config.yaml
n_layer: 13
d_model: 128
n_experts: 48
experts_per_token: 2
d_expert: 80
d_shared_expert: 64
activation: "swiglu"
moe_layers: [0, 1, 2, 3, 4, 5, 6, 7, 8, 9, 10, 11, 12]
router_score: "softmax"
normalize_top_k: false
routed_scale: 7.3
balance_loss: 0.00242
balance_bias: false
init_std_router: 0.0168
lr_router: 0.000826
n_head: 2
n_kv_head: 1
head_dim: 64
vocab_size: 8192
norm: "rmsnorm"
norm_place: "pre"
norm_eps: 1e-05
positions: "rope"
rope_base: 10000.0
rope_fraction: 0.5
qk_norm: false
attn_scale: 0.125
tie_embeddings: false
parallel_block: true
init: "uniform"
init_std_qkv: 0.0395
init_std_o: 0.0
init_std_up: 0.0395
init_std_down: 0.0
optimizer: "soap_variant"
lr: 0.00453
beta1: 0.95
beta2: 0.99
weight_decay: 0.085
lr_head: 0.00876
warmup_steps: 200
schedule: "wsd"
decay_fraction: 0.251
decay_shape: "linear"
final_lr_fraction: 0.0
batch_tokens: 65536
seq_len: 1024
doc_mask: false
train_tokens: 368800000
steps: 5628
dataset: "wikipedia_en"
Below are experts of layer 3 (counted from 0) of a mixture-of-experts language model. Rows are named router (the router's row for the expert), gate (a neuron's input weights, with its number), up (a neuron's input weights, with its number), down (a neuron's output weights, with its number) and show model dimensions 0-127. Each number is 50 + 12 x the weight over its row's rms, rounded and kept within 0 to 99.
Before each expert's rows: a language model's description of what the expert responds to; "raises" lists some tokens whose logits its average output raises strongly, later layers aside. This comes from a sample of Wikipedia text that the model never trained on.

# expert 27
Piece after S. Word pieces right after a capital or lowercase S, such as ree in Sree, ene in Senegalese, old in Soldiers, plus of and commas.
raises: " and", "–", "."
router:57 47 57 39 45 51 54 58 54 39 66 44 36 68 26 63 69 50 45 54 58 34 40 64 53 40 57 46 38 46 51 42 61 65 56 76 54 72 44 52 45 27 54 62 61 69 50 66 55 25 62 51 59 50 43 40 47 50 43 66 73 31 53 43 52 73 67 57 41 44 41 55 64 80 79 51 52 58 56 55 70 52 65 55 42 50 61 32 66 57 67 37 53 59 53 43 54 52 73 47 61 41 43 58 41 48 46 36 60 46 56 44 60 42 65 47 39 35 69 63 60 54 28 22 50 41 33 42
gate14:28 54 46 48 43 51 56 57 44 44 70 25 36 65 36 50 72 69 64 27 47 35 28 39 36 46 56 58 48 55 52 43 57 53 47 38 54 55 37 20 60 52 30 56 50 48 25 54 39 39 43 42 56 54 51 30 51 66 38 58 65 26 58 70 60 38 42 39 54 64 31 52 43 57 53 51 50 52 58 59 70 53 38 59 49 41 35 33 32 41 37 64 53 49 45 60 39 54 58 47 40 46 25 71 35 56 71 32 68 52 53 35 64 54 42 63 39 46 60 54 65 60 75 62 47 40 41 54
up14:34 59 69 38 40 29 48 50 57 37 69 35 40 28 43 58 63 55 45 47 62 35 53 55 49 59 64 61 57 56 58 48 43 38 48 46 44 49 61 41 49 47 41 54 54 51 61 57 34 46 31 69 40 28 63 46 32 47 40 42 46 70 38 27 45 51 51 37 44 52 64 75 57 49 53 75 41 65 62 52 59 40 52 25 40 44 88 50 53 58 53 48 31 47 44 50 59 51 48 44 46 45 55 48 32 67 53 49 53 43 54 44 27 50 71 61 35 31 55 70 38 23 39 28 63 43 57 30
down14:49 53 33 45 63 60 50 41 59 48 57 45 35 54 38 56 29 31 36 46 61 80 35 64 57 49 25 56 54 55 60 31 42 49 40 49 55 52 41 34 54 52 64 67 36 66 43 33 56 43 45 20 54 51 63 56 59 40 56 65 37 48 39 71 66 42 43 45 69 62 50 43 38 39 42 86 57 55 47 37 20 50 42 51 35 52 38 44 39 45 46 59 70 38 45 68 64 45 58 63 46 38 35 48 67 50 56 42 47 50 42 42 60 43 61 80 44 49 55 32 53 64 53 55 72 59 52 35

# expert 40
Piece after capital letter. Word piece just after an initial capital in names of clubs, places and people in sports tables, e.g. L-d-B, H-anc-ock, Vill-an-ova.
raises: "–", "-", ".", " and", "/", ","
router:58 51 49 42 49 62 51 62 38 55 50 53 32 41 44 57 56 47 31 29 34 49 54 41 58 41 57 59 50 69 60 71 24 41 47 80 38 52 57 68 47 31 45 37 52 53 71 52 53 60 60 35 66 27 45 56 48 62 40 75 52 23 58 43 57 42 44 57 31 51 59 56 64 79 46 39 65 51 31 32 45 69 64 77 55 38 38 57 57 59 54 52 40 51 38 74 64 68 62 50 39 50 59 59 57 49 48 36 34 55 46 53 71 44 45 32 48 54 52 60 66 66 39 52 58 58 56 46
gate0:22 68 45 42 43 37 42 43 54 42 42 51 66 45 31 31 42 59 60 55 46 37 59 52 44 56 57 52 31 49 52 62 37 42 27 45 58 58 57 42 63 38 39 74 46 39 57 46 37 48 34 35 36 44 70 54 54 80 23 48 53 63 42 45 62 43 60 35 42 58 38 58 48 66 58 36 72 48 41 51 82 34 48 39 55 59 62 31 67 60 40 56 40 42 70 66 49 43 52 44 36 37 46 59 32 38 26 42 52 58 45 39 38 29 41 45 53 53 53 55 59 46 57 60 49 68 52 23
up0:52 53 56 33 54 53 49 58 27 53 53 42 59 32 65 60 59 64 70 66 45 33 58 48 61 59 41 47 49 40 42 65 46 48 63 63 73 36 58 34 32 41 28 52 47 42 50 65 68 28 45 36 34 52 30 56 45 54 72 57 46 39 56 53 51 71 62 44 65 45 46 76 62 38 63 73 49 53 50 74 44 42 35 61 51 50 44 32 57 29 49 38 56 34 59 41 30 19 62 39 37 22 48 43 63 47 44 47 49 56 49 51 58 37 50 52 51 54 66 54 46 47 49 57 72 76 51 46
down0:41 57 30 48 34 56 44 54 61 47 37 46 46 28 36 45 45 53 53 69 54 71 44 49 36 39 64 42 59 47 52 59 39 51 51 58 50 44 22 33 62 61 40 57 61 56 45 68 32 34 78 50 53 54 57 67 46 47 44 60 54 35 66 56 30 27 53 56 48 65 60 55 75 55 43 58 49 61 62 33 52 18 39 44 47 38 44 65 36 63 57 41 38 48 57 48 34 68 32 53 17 44 47 44 62 27 53 52 45 49 48 31 30 49 44 61 37 42 43 26 34 52 49 48 66 50 39 43

# expert 3
Word piece after D/V. Short mid-word pieces right after an initial D, V or d/v, such as re in Dre, ague in vague, iv in Vivian.
raises: ".", " (", "-", " ", ":", " in"
router:37 46 59 40 41 68 54 50 69 51 42 62 53 58 52 40 33 54 68 44 50 56 34 38 52 32 33 73 56 37 46 39 51 53 57 35 52 62 49 36 54 54 39 45 29 36 71 53 49 69 21 59 40 56 47 52 29 42 61 36 40 42 49 36 62 32 46 53 46 40 43 48 64 36 38 58 54 38 28 49 56 44 63 41 59 54 28 51 65 31 47 38 37 36 71 32 45 48 34 45 59 38 53 59 56 54 59 51 45 56 23 44 37 48 53 50 68 31 49 44 42 89 68 63 43 46 70 57
gate12:49 40 61 49 37 57 48 65 69 60 45 43 68 55 31 53 56 48 64 48 61 24 33 64 41 49 55 57 65 34 75 60 61 51 42 56 62 35 36 36 52 40 52 40 39 46 46 30 67 36 55 54 57 50 40 37 66 46 49 62 73 59 73 45 52 57 72 37 61 66 25 57 57 68 39 54 39 58 39 30 43 56 87 68 32 52 50 54 50 56 57 34 73 50 69 46 47 39 25 70 64 58 54 38 52 43 51 40 56 46 41 51 51 38 50 45 61 33 61 49 43 65 40 59 62 48 44 53
up12:32 56 45 26 50 66 36 44 43 56 37 39 43 68 60 57 68 44 54 58 63 44 43 48 34 56 41 46 46 59 41 42 52 61 37 56 57 40 57 49 64 36 46 41 54 42 51 51 61 34 41 49 61 33 45 27 50 40 52 48 74 44 65 42 71 49 68 54 42 55 35 38 45 71 42 63 85 75 46 28 74 46 26 69 54 52 44 58 45 53 54 55 38 58 59 54 56 20 28 63 65 32 46 48 46 69 51 56 64 48 38 52 28 59 39 57 58 41 58 65 54 72 61 48 55 44 60 53
down12:55 52 65 43 31 45 54 41 37 51 33 56 45 43 53 61 57 41 55 30 57 44 58 56 80 41 41 76 34 61 36 44 33 52 66 35 72 61 64 36 50 52 51 46 72 48 41 39 40 42 39 36 39 45 61 56 60 63 56 35 61 55 46 53 40 67 45 68 78 33 49 34 39 47 38 58 47 42 63 53 51 62 48 71 63 62 55 35 55 53 48 62 40 61 72 43 61 52 53 63 44 41 48 53 51 35 56 36 44 89 50 52 58 63 26 31 51 62 74 60 38 55 44 48 72 55 56 56

# expert 19
Words after of/the. Nouns following of, the or a comma, such as Department in Scottish Home Department, States, Cambridge, and digits inside vote percentages.
raises: "pr", "eg", "ts", "h", "em", "t"
router:69 48 38 67 48 54 42 31 33 52 61 61 66 62 56 30 42 58 43 68 50 41 63 68 64 42 59 23 46 54 38 68 45 55 40 51 40 41 43 63 30 69 50 42 50 35 21 62 61 56 36 50 51 64 49 43 45 51 26 52 57 54 64 38 28 41 51 55 54 45 41 58 29 46 48 46 54 55 73 51 31 44 43 40 40 51 43 34 47 60 63 84 36 52 56 64 46 60 46 46 53 55 81 47 54 49 51 46 65 39 43 50 49 63 44 34 24 65 51 32 32 35 39 45 70 50 44 54
gate8:30 59 39 44 63 40 44 54 60 28 40 29 36 46 28 45 51 47 39 61 54 14 63 45 37 27 53 63 49 45 45 56 62 41 34 58 52 40 48 56 60 48 24 55 45 44 28 44 50 41 52 49 63 30 74 34 49 52 62 54 53 28 48 48 71 41 49 42 70 39 51 52 65 62 61 55 36 41 29 34 59 37 58 42 66 68 31 48 49 51 34 53 30 46 48 48 63 55 29 55 49 62 29 64 58 48 53 62 40 64 50 35 40 41 64 60 41 54 60 68 63 59 59 37 69 51 49 43
up8:47 49 39 64 37 46 62 60 37 38 61 20 41 62 37 50 47 62 24 45 69 65 49 52 73 42 31 53 41 47 66 50 30 62 40 33 52 66 32 39 50 60 33 38 56 72 62 40 44 55 58 49 59 60 52 35 53 44 51 42 59 59 53 57 42 15 48 44 69 57 48 40 64 57 38 59 81 57 62 48 57 31 49 21 42 45 54 48 42 41 58 41 46 56 61 69 72 54 46 34 49 33 39 53 44 28 44 56 37 51 52 51 44 42 38 58 42 39 55 73 49 30 67 49 49 57 44 43
down8:56 34 46 41 39 56 50 41 45 51 46 62 53 46 69 38 36 61 64 47 49 43 52 66 57 26 41 75 48 69 39 41 34 44 61 59 39 84 45 33 59 46 53 39 52 47 48 44 28 46 43 45 51 64 58 59 77 43 56 60 84 46 44 36 63 86 48 32 35 46 51 49 59 40 40 65 68 49 67 57 49 36 42 47 75 79 54 39 48 40 44 61 37 51 33 46 43 43 53 59 39 39 49 52 50 45 44 50 40 50 38 44 61 52 68 41 53 23 47 36 40 41 63 62 44 54 53 44

# expert 22
Function words, currency. Mostly "in" and "the" before locations or nouns, currency signs like £, spaces in non-Latin text, and some nouns.
raises: "elle", "ella", "eller", "ell", "iri", "el"
router:70 48 39 67 48 54 42 32 33 52 61 61 66 63 56 29 43 58 42 68 51 41 62 68 64 42 59 23 46 55 38 67 45 54 39 51 40 42 43 63 28 68 51 42 50 35 20 62 61 56 36 50 52 64 49 43 45 51 27 52 57 53 64 37 28 40 51 56 53 46 41 57 29 47 47 47 54 55 73 51 32 44 44 40 41 51 44 34 47 60 63 84 37 52 56 65 45 60 47 46 53 55 80 48 54 49 51 46 66 38 44 50 49 63 44 34 25 65 51 31 32 36 38 44 69 51 44 54
gate0:53 41 49 68 45 54 38 49 57 42 52 69 41 45 63 62 77 41 49 63 29 29 29 46 35 49 34 56 59 29 66 44 21 69 51 71 44 62 37 35 55 32 31 39 47 52 46 22 62 55 57 42 49 57 55 45 48 53 59 52 56 49 38 54 61 37 54 34 31 44 45 48 67 64 41 37 59 42 68 55 55 63 50 51 46 53 42 48 47 31 32 52 54 42 62 41 82 49 63 54 60 70 28 54 54 56 47 58 47 48 69 58 31 38 50 39 67 53 41 70 47 56 64 41 71 42 33 53
up0:67 64 40 29 38 34 66 53 66 63 61 46 61 50 63 45 60 54 33 38 61 47 51 55 66 59 55 44 55 41 55 40 37 50 46 48 40 31 28 27 51 44 58 46 26 57 58 50 29 68 66 62 63 56 50 37 42 37 66 44 34 56 44 49 56 52 52 41 42 29 38 43 38 53 53 43 73 20 37 72 52 30 26 47 54 69 58 73 68 56 58 44 56 81 52 46 51 45 66 23 61 56 57 40 54 52 35 56 51 37 46 61 51 49 53 43 43 56 51 58 29 47 53 43 58 49 45 28
down0:65 35 54 65 66 45 42 50 48 60 50 54 59 60 33 64 53 26 43 77 64 55 47 63 52 44 66 50 51 62 26 71 41 27 51 59 51 62 22 38 68 55 42 53 40 23 37 55 53 68 39 63 54 55 62 36 69 37 60 62 47 36 46 61 69 60 57 55 41 35 50 63 63 44 55 37 37 44 50 29 70 62 50 46 44 56 42 54 48 57 56 51 59 33 49 53 33 40 35 32 49 81 58 33 57 56 70 67 46 37 61 62 58 41 37 57 41 50 49 53 38 62 41 44 47 30 39 46